Weights of a small mixture-of-experts language model, trained from scratch on English Wikipedia.
Experts: 256 experts in each of 11 layers, 32 cubed ReLU neurons an expert, 4 picks a token, a sigmoid router, a shared expert of 128 neurons.
Training: a variant of SOAP for the experts, 789M tokens.
Below are experts of layer 3 (counted from 0) of a mixture-of-experts language model. Rows are named router (the router's row for the expert), up (a neuron's input weights, with its number) and show model dimensions 0-159. Each number is 128 + 32 x the weight over its row's rms, rounded and kept within 0 to 255. Numbers have three digits each.
After each expert's rows: a language model's description of what the expert responds to; "mostly gets" lists some tokens that are sent to it at least half of the time. This comes from a sample of Wikipedia text that the model never trained on.

# expert 42
router:184122148061116172112134123106119139180143100176083099131104073105154150074109156130139118152085129112150093165097164101159094085135084168139118154121174157177169086082127167100137114126090162131121140090081184101119183137134223116172118157148119116144142111103138134110139130148166148115172170094135184135113101084097118121122137147096149160140181084086146143077174163210113160100135117163102174196124144169110143124064156109164129131188177132142174142101146115156151092054129118
up0:126095064117139148146144079157114150184147113092161130099037122105124065130130081122127190064151132127125127165134135078164110159112143181126094136093134087089138206142106149136174153111128164127171119154103134144129176130131113142078115132171171085144111125103120114162132121108123046132076156114136121127132123099111099135098169087201138095084071155099113069120084105090127154110138194123140159109100142114127170216108106146096084145148130093154185153154137069107107061089157135
Sentence-ending periods. Full stops closing sentences, often fused with the final word piece (s., ed., y., ity.), followed by a line break or The.
mostly gets: "ity.", "ed.", "y.", "ure.", "an.", "ing."

# expert 14
router:065190101155153131095139101120144089155146166127138103137135110129124126141133180114118138133119087124048131097094134099158130113106180107125158129159147121145133101122139079090154191149112100134106071108147149073158131127155121120141126097130143119119136073129128148120143168141135112106142113125065104095124118130094125132165114132134145127099140127134148123121144255096247087129092136163128141129050129152121018106075130138161124128055138104106096093129098158140100118094047162
up0:142136141087151091088145133160099124120142145074159090159180064141040151173192161167117174105144161130183161117133150146056144136141143108087146092154060109140117116143134196156152116159083152131118121114131103154127133121141136088111067117186124129107120162151150099087114146130047119149107109096134144182101071159112212089123072160123145135140179172117121123133115112106106123110187100143177159152145201162133197143166129155139082081157099168131100109116090136172143136123142101
Word-initial capital fragments. Opening capital letters or syllables starting a name, often after an open parenthesis, such as (G, (M, J, Bor, Bl.
mostly gets: " (G", " Mont", " Sam", " (J", " (H", " Bor"

# expert 49
router:135049121116108149124091125100106104157116089177156159085112129141093094186129115077127136154109112124179148173088129150111067128180143109110132145127132068112091136156158130133139150164106155151157166148175187109191132099086093111093122179180119121177169183100118119083116156101132061063134077180163198118139111076104117119056096119144146136137173177139170142095104118112118122121170154141098106143121080186150142089130127169129133163196136127126091105110102118182102173095124068
up0:101155120091152120065083100199138133157131105164062165165133100150173076135149101204105177199152155088148132150112106115155134105093107184116150147134164125073113148108175084157141166113168142146163122121179151173104108157117085091130083179132099144099150148104124134121112166145167102173117126128169119083134101118246153159129122122115174145130150124133123135099140083155142116182109125119104093093106172142065180073087136064164142096149136126129121142177136091154166138133072100
Agent -er endings. The er ending of agent nouns and surnames, such as singer, Spencer, Neller, writer, player, plus other final name pieces.
mostly gets: "er", " centur", "aker", "ander", " player", "most"

# expert 58
router:088120171125129128170123065113101149081119131146074166116122118114150101113129109083081143089057171158153166110095095116113093132112112131153128121086150148064073134157117143111059093108078077116102077078128082157168111147133086146129182083094147202121147094114110084106118164155153115187112148149145071096120173181089137161127086183132140108129088132114076104130187123082175182164166175135127153105143127145191081073102097123109152085122113133087105133116091113142123147079115084
up1:152120111091136213166211133152160101113109138114095110071126096152178138101115135188103108125128161132120100161162120107124091125139061134115126148147157138106129110106132121094091093168128177154163147080051139145141184102096120125066120100150160144113092129127138161128126128135113124128091160065155091155092126119121094119157133154127153131192114178023161119189165079184116141103099140101125051095122042195109144104150113148111136111122137154160152173094141087105108148129189115
Directions, units, name pieces. Compass words north and south, units like mm and km, and pieces inside names and words, such as NZB, snail, bailiff.
mostly gets: " mm", " north", " z", " south", " East", " front"

# expert 61
router:155145149138145077176063119189165119144160152090075160084131144099107125159149107156134152169128129156130160091126084081136117100142115130137113051144122106110143128130170094187165082097115074127153140093176167163142094137104108102073160071158129112143144134129115157116140106068146063141141209185127128159062105108117171135164193132094129159177090152094151121069138103094133121110140157149153138081138074124089090151141151110102149193160110191132181180146134158142070122157163124
up0:166131182095164111124160087146142101056147120109114069054195180129140093122122124146139135148093127149135188085128089086094106138113109141197111098088122109158095134122069117122140043133171121136147138119135129120160154173129107128185192139145139116178111168167130091121173087122092120157143129161143127128134116079145091166176146108156084156114105079132080195063173153082132126170164147126097106168168147134069156091172144149086110186147125121146070168189137159139141124128114141
Pronoun and word-middle pieces. Pieces like he, ose, w inside words such as whose, Shepheard, otherwise, plus short words like top, number, few, we.
mostly gets: " top", " aff", " we", "wo", " number", " prim"

# expert 46
router:107093178107086145075164139155111155168129171093100125109147092164087133126148173110121122150105117079162132146067167137137171117102111174077101079106140136075174125105206132094118145130096151147101094149156108197101137136183119164129134110135091166105120160099154138156109132163152098177060098159137192183176132113156151114116076134147150154118133109111163170139116120139172094166121105054174094099107073138104079136199160189139104087154156160167135099104110177086092141098158169
up1:134121109081156104151148171063154152071147106084155143100109117108108126128136174146149150153162206106174142154098124124096101076162117132130093090064132087157137143111182154103179096145183093153149097082087156167148139127080126107051124126155111108092173182140143125152085090136130151169046171117104178128067126160133097154130084136125130074141155132156135083144098053167120134128094121106132154081105142070116123197162092147143167114097167127118144167138178137130177139080127171
Letter D and abbreviations. Single letters, mostly d or D, inside abbreviations and codes, such as PDB, LHD, GD, cond., pre-degree, often in tables.
mostly gets: "-d", " largest", ">", " (d", " (D"

# expert 41
router:108156127148123145101070167121115085120084109110126060189143106101136089176087130112055079154117149126126086115093149118115100089145121160207128133124136130187148116176150154094144092170100075123109195135083182107133107099102138102191060136129138123121087109116111169126125118130115106186129114182151180134156126137143115073126156110157190137102162172143181151087132163065152125137128160116148126079105124106069124151081094071099160089119160114158198121120159076100115114129141060
up0:166134120198153123146119108068112123145108057127174112132160124185169152163143152092087139119084176145139155127183073077098057161105127166136069092157156145184117154083086093121107167171151084154170111164080128136103130103141186107109129131114161130127081110079120108065181069172134109142150161162139131154115125142143134125102192151175109133097094159140171091082105126117121190124064113130128123109144134117098106069136086127172125120182090108122147162116083083183095115167116144
Table and score punctuation. Pipes, semicolons, colons and dashes separating numbers in tables, race results, track times and lists, e.g. "30 | 0", "1; 2; 3".
mostly gets: " 0;", " 4;", " dra", " 1;", " 2;"

# expert 21
router:212110093114129108163109108177105055112126112142177151195084146134124118130142083065153075068082124130097105172102132156080123098185175104086109119174083153169173159114186135102084201169139144115155156127155168111117193103133145140113108157152071143107118097157096141134140147132112132146121142120149168097118075203157091135126138145110153135072102138134195127165158122098172161123129119152167098137160160137174101158170100090206136115121132060136087119151101139115117096140139113
up0:130140108143101143162149049159172095136136107109153089131096180123120112107089116128167123123087113150127163067112085154138115152081084130138086127169120161165187177152161085088098102139084169165135134081196179149134148106124123164117129155121158181144084128159164108102116150113132131189131155133093157120058182079153136141074127080233161139077076101157147110105194124094151110103151129125132155121156144098135166124144101098083094160184091134056134128135091091071140125123115116
Numbers in tables. Standalone numbers in table cells, coordinates, and statistics, often century prefixes or ages, such as 18, 5, 19, 20.
mostly gets: " 18", " 19", " 17", " 22", " 16", " eight"

# expert 1
router:113166121096129083103140161162146111185137152169152106194186080094179100109138163108105102093130096161081150132158102119155138161155089092082098161114170147127157136091073118146191121135129115135121092114111086053173079160119126140135125090108107166134124110112105142130135144111110106166111118152080066099146186144080197145114098155167173088135083115145133123107169199107221145157068131136160175110109141177091076110141130136183139150134112124083053144144127088123112115102108085
up1:133104142123123120079110147143121114120183105162081086152097132129121140103104070115120097166156186124101066132105079138080100119144112097112148173140135119114118097153098040093147160144142089100120156078142196130112146145121152122152119138060110140058129137132121146109225189118105176147106149113140155094092068099140099124092131135069132171131098147120072134122134117117132133125049140127157157151144151147090130164140087139170058170189084114145142094052135086121085139178130059
Copulas and auxiliary verbs. Forms of be and base verbs after modals or to, such as is, was, be, been, get, take, often before a passive participle.
mostly gets: " be", " get", " been", " being", " take", " made"

# expert 55
router:183176086082088134152137123102162103121136109084119115156123145116125089115107086110109158184099110130168128092086162095117140105121064155157149094070197057157103122135107133135158102178125085101180082120148060147179095138132090136110180114108119089152147130094094121135142122150111154115194108156140185088130107147134173164106100167128103132158115129118148155075124167151077129189140164161141169114095104113135092175240089174110100121079110179153085115129126125167163116070126133
up1:149184092094108055129160134088106162172127113137108144155128128142101160129100140130112148168158141110218092112125104106141183087132167100159147185136109104084121159157082167088150131109195151141139171105124148162150087129140086098106173141165155052157206197129077115175083142101123076096099102103105097129103103145115124142113122142113122139130166037137132123127142095213095148135180133117155131162110153116089123135133131138141063160083037168131157106151122177147134141145120139
The word all. The word all and pieces starting with all, as in all three, all households, alloy, alliance, plus end, top, well, It.
mostly gets: " all", " end", " All", " top", " struct", " mix"

# expert 26
router:121195093089146154138126108103127147119094147174157077107152133143085170102172174136137143092101094173093104133121114124098145147159126109127130123091145062090104177152126120140113116114109131107068043150171150146160187184127155130092124111164079101166130101132099145165127170076085165158073114135181148150149123139103100142143169104073086129164115105179113153137078136126096169169193142169144155146090107165101174130119131131167199094098166194094176134098198122138095132072088107
up1:087144136130171104145116146129118141152119090173132170093117156164097160139162144122118090088167183129125165118161067160114152138160136189158168075130141105124137117182117169116101135065095136110142095095179039138093115119124063119063143118090170105165160175108137112151088146101097128141102131114174157133129168157076112106117226146123107108135139162114137162080150072109129119073149068155155098116150119079127150185103122126156172127135110142086105106170197111126188154190074134
Adverbial particles and prepositions. Particles and prepositions after verbs or nouns, especially over in took over, plus out, up, back, around, about.
mostly gets: " over", " around", " back", " out", " Over", " away"

# expert 3
router:108156109166167122092083155103153050162141222177143122150135092083109094127098162119131087108157112120105156129061145123151130103126144145045137121146143152162121110085177127071157213178113112151104091135143130157153089127157097129128104094140136106164112100091121148074134159093131064124152089139119101144131078127107102118124113149158130107149149138134130110116182205118206164115106102162074114087124072104199063155088091148151102162088162113125121117159148143150169156120081163
up1:178087161056107134151196095120136217107101144097117103102125167159159122175157108128114134155110146165163174141164119135084120171110096144156096143093123132097154167172092144185112119129159169169161205135122102168103175126102133144122161151145171143124123187110125097198107123164099185131125153142201138128112154118145128157119158146135116154131082128135115136117125018136058137136141151078187128089155160132113178134171140096068125117197098094153160159119109085117115111095133098
Subject pronouns. Personal pronouns, mostly sentence subjects before verbs in biographies, such as he, It, she, him, himself.
mostly gets: " he", " it", " He", " she", " him", "He"

# expert 17
router:207165186105131173133140062185085168183098162109161152139156123103138141095108156162155106109095092154102120110142185112084133119162132127183084114155129157179150132131154086141162112101149150108144161133186153127124104098092193142112059067095135123099171119113103113109144094195168107158129087144147196124151163149160116101160154157111153093163195110111161156161118067143125100143100170139176166170103128131166151084166141113170124162087172181140144082103151153108151083146094126
up0:199129150187120161112174155180103136202132099099153119114101152160103144105147131088146138148160151133172158083125124153080137084150123170111144171125212131140120122114150078164109045140127112155198146139149093145064144110116106118131086092138130115146067120079107166128155104118095143201138154161159091158148092141107109112134129197080113149115171084085102061104126064171163132134122142118170160145070188131104166109155167204125090115155156158131099104107092120157135131117134108
Word starts after breaks. Word-initial pieces, often right after a line break, heading or "was": oper(as), built, released, viol(ence), formed, plus capital letters opening names and table labels.
mostly gets: " oper", " built", " Loc", " formed", "|---|---|", " released"

# expert 15
router:152126140052145138116164107162105131127150130215103124124072157123126126126158148120131149069147170096133078153170102123144168152122113106163060121083205138144080108137134135173096115162149160135090178097187157151135130171116098089077110123119070094127095144159164120164128140128098144139089064091101106086090066091195145169107116120155149147121123140113154141128191081187090135109102128156123150147118152136155169171140087120095114159155107083158186077116105164187144091178089090
up0:141128114082158138125127122165114102110072124183134165150178103120123163118150137168107143127129201079102046143210136141099146116130118141191143084136092169188146143120072171172126106156134146118132129099173186174123161131157205151158166145125160116109135103164106057207133089109148114106112132173120153112151141146110109082090072077111089104080124129123180147136129134138130121178117154138109175093100149085154156127123079149098098137156081070185125146084071145118086103097094134
Quote and paren openers. Opening quotes or parentheses fused with a capital letter, plus For/After and word starts, such as "S, (C, For, After.
mostly gets: " \"S", " \"B", " \"A", " After", " (R", " \"W"

# expert 62
router:148069165123149097117110155083162157147197099117069100116108138121187108157169153105135128079084139099142143142062152121073126092150156125119151158093165108165113172168120129138152056096130111100073087097149147170184121109080068177108112158108091183134139082109148099109111113072164080143149088091112118084091145165140178136128157128091128119051167092111104192120117122156192146145102152161092096146105139126122124136106104156117099130083085138118134130107171085106104062072171113
up1:152118156101145097120140109135136109107129113160182195138095150085105169051144130133062141146157124052112165107153116085142156105130075142095216123159113170166143122116115130180144107157062113109126105099110158184110123118110135188148114129189152092086161117110149089113130056140200067115083138103103115126157116091122130131170148113028118139097159109138125068153104148133110166112116123122108095119098149139102142075089106180151143114186164158120181152175115122178124142162174105
S-initial and straight. Word pieces and words beginning with s or S, plus -ight in straight, and common nouns like night, day, performance.
mostly gets: " night", " day", " performance", " coll", " s", " point"

# expert 47
router:080106100172075129128115109142177123180119159165164102168114096107107133177132166117121105138145126144053148163112121168171133131126175122100162146143117099132120156110111100119137111120144150152122043110163148071109127126065093141150148080129134150128116103128082184111207145133152129149153145078119129116097143118068145147117107106108146162131138120124122129183147202094213145149065079189137172174085165155108045148057146132128138105110184097087108103126095149124099135181064161
up0:142131124110136098155135132199184165101060112093128112127167139080109147104084157117109176146130080127153081151107142170111141155148115138061170131112142139087148101154139073107091127115030145110162141151092125151067140101070127101156153123146120105145143192141134112118082128141168107067086123119191110159067130068096153173129132146162100196146107144125163061175168087156151103133140135142092116151180172102178154109141185115147068105127170114158194144129136141084119152159126147
Final digits in numbers. Single digits completing years, dates and counts after a partial number such as 197, 19, 200: 1983, 1881, 2009, 460.
mostly gets: "3", "4", "5", "7", "2", "0"